config = dict(
    router_score='sigmoid',
    init_std_router=0.0115,
    norm_eps=1e-06,
    seq_len=1024,
    train_tokens=359500000,
)
Below are experts of layer 3 (counted from 0) of a mixture-of-experts language model. Rows are named router (the router's row for the expert) and show model dimensions 0-127. Each number is 500 + 25 x the weight over its row's rms, rounded and kept within 0 to 999. Numbers have three digits each.
After each expert's rows: "comes after" lists some tokens at least twice as common just before its tokens as in all text; "mostly gets" lists some tokens that are sent to it at least half of the time. This comes from a sample of Wikipedia text that the model never trained on. Tokens count by the router's weight.

# expert 8
router:509523531490529446555476526507492508467517497502529462500526511496517498564452482543507491502495502522517503507498430496532529513515520521486499486449500520510525493506497509511490550521496494485561499525535492506482495537470512528468449526454535508523516521501454509519508492474525494538508505522489538471513470477522523480476485482527484432530506484510512519529487504523500519493498
comes after: "\n", " (", " /", "\"", "1", "2"
mostly gets: " \"", " (", "(", " [", " '", " $"

# expert 11
router:520525542503529506526461493488537536523485543519492495503517480552544484503467519505477506513516520521510505546540455481504527487502480493514548511501477495484514491503509499563502536544474508508516520515523510466523460532470459537436495540467477513485504538521476494488510554494526465450502490526477518468523522498504501506494479525486512456493536499547513509500480505509522503493506
comes after: " the", " United", " of", " New", " South", " North"
mostly gets: " University", " York", " States", " England", " Australia", " City"

# expert 10
router:516520515476543499492459526479460522531525546475538497491516482529526546506479482555490482486508522503514520503495475487526540444509522515466525490489525564498503499466513541473447518499491464510523519519491524482500473518533484524531505499483501543494499544513516472497501489489526472511506516513479498485495496506487509434491460530520500496542502513502524535516467548536455482478480
comes after: "-", " a", "–", " \"", " The", " an"
mostly gets: " Born", "Ch", " sm", "ydro", " Best", "based"

# expert 9
router:583501508465515482506477481505535521488535554486517481509494492551540463479472496521520499514487516501518483497504417490512505496540543491522489509470501540470504480516500500529507529510498500474497510539518528479516527530504499544468484536481460494507489521521496509534539518509472529488465523495484552470527520504482510498476461472513502480504486521520520551473507503472512538487476
comes after: " |", ":", "|", "19", ";", " ("
mostly gets: " Apps", " kg", " 1987", " 1991", " 1983", " 1956"

# expert 0
router:531499466481528501489489512468507510529519533503483460524466479495505500522500518529501525501516525514545437499514453502520548454508558523494542505527491494460513467509517492517490489507473514448512524501506521501496514497471514487502521498470476523515522515518476488513492535521489507490425512529507501480520523498501512434493421503526502450488464506494483513498495540529480524514528
comes after: ".", "-", "|", "==", "%", " his"
mostly gets: " This", "ational", "History", " Genus", " significant", "year"

# expert 14
router:529496516503524491536487468477503519493485544490488519514513494497564484510434542551514532529512517548554505533541452469484511488550498503491548512467481519480509491486504541502463513477476475529538507514526514489494512533486497551505460497507465529506552508517496528484513514502503476518467526534494521492494470514523545490485502484501542451503512481501514507485485521505496499472513
comes after: " |", ".", ")", "==", " =", " =="
mostly gets: "\n ", "\n", " Od", " side", " Mah", " several"

# expert 7
router:536482502486508445496484517492514552514523507483503478494467546501557490478478500495516526511502549538502486521505506499487523508493495503493510480486521504479505456493447499578522533508472494476528544518547530509479477494512505517492476497507476489503515535521490494490506497483509509522455521511472514492544483504534547493483515482498494486552463497503524542506500565544544514446519
comes after: ",", " is", " it", " was", " It", ")"
mostly gets: " is", " are", " was", " be", " were", " been"

# expert 3
router:566505488482482507506474470478499511522512492498483468503495515509527503530491460529499502530515507515499472528509464501510505465506539503479490518497530463501505491497503483554494523511492478457496583513540498533490493512463517521492480508489489492537568535497458528497516508493525528529445498518478499507503504484501490462506452483583526507492490498515511522488491536561492533486480
comes after: ".", ",", " The", " and", " that", " where"
mostly gets: " They", " It", " There", " He", "There", "He"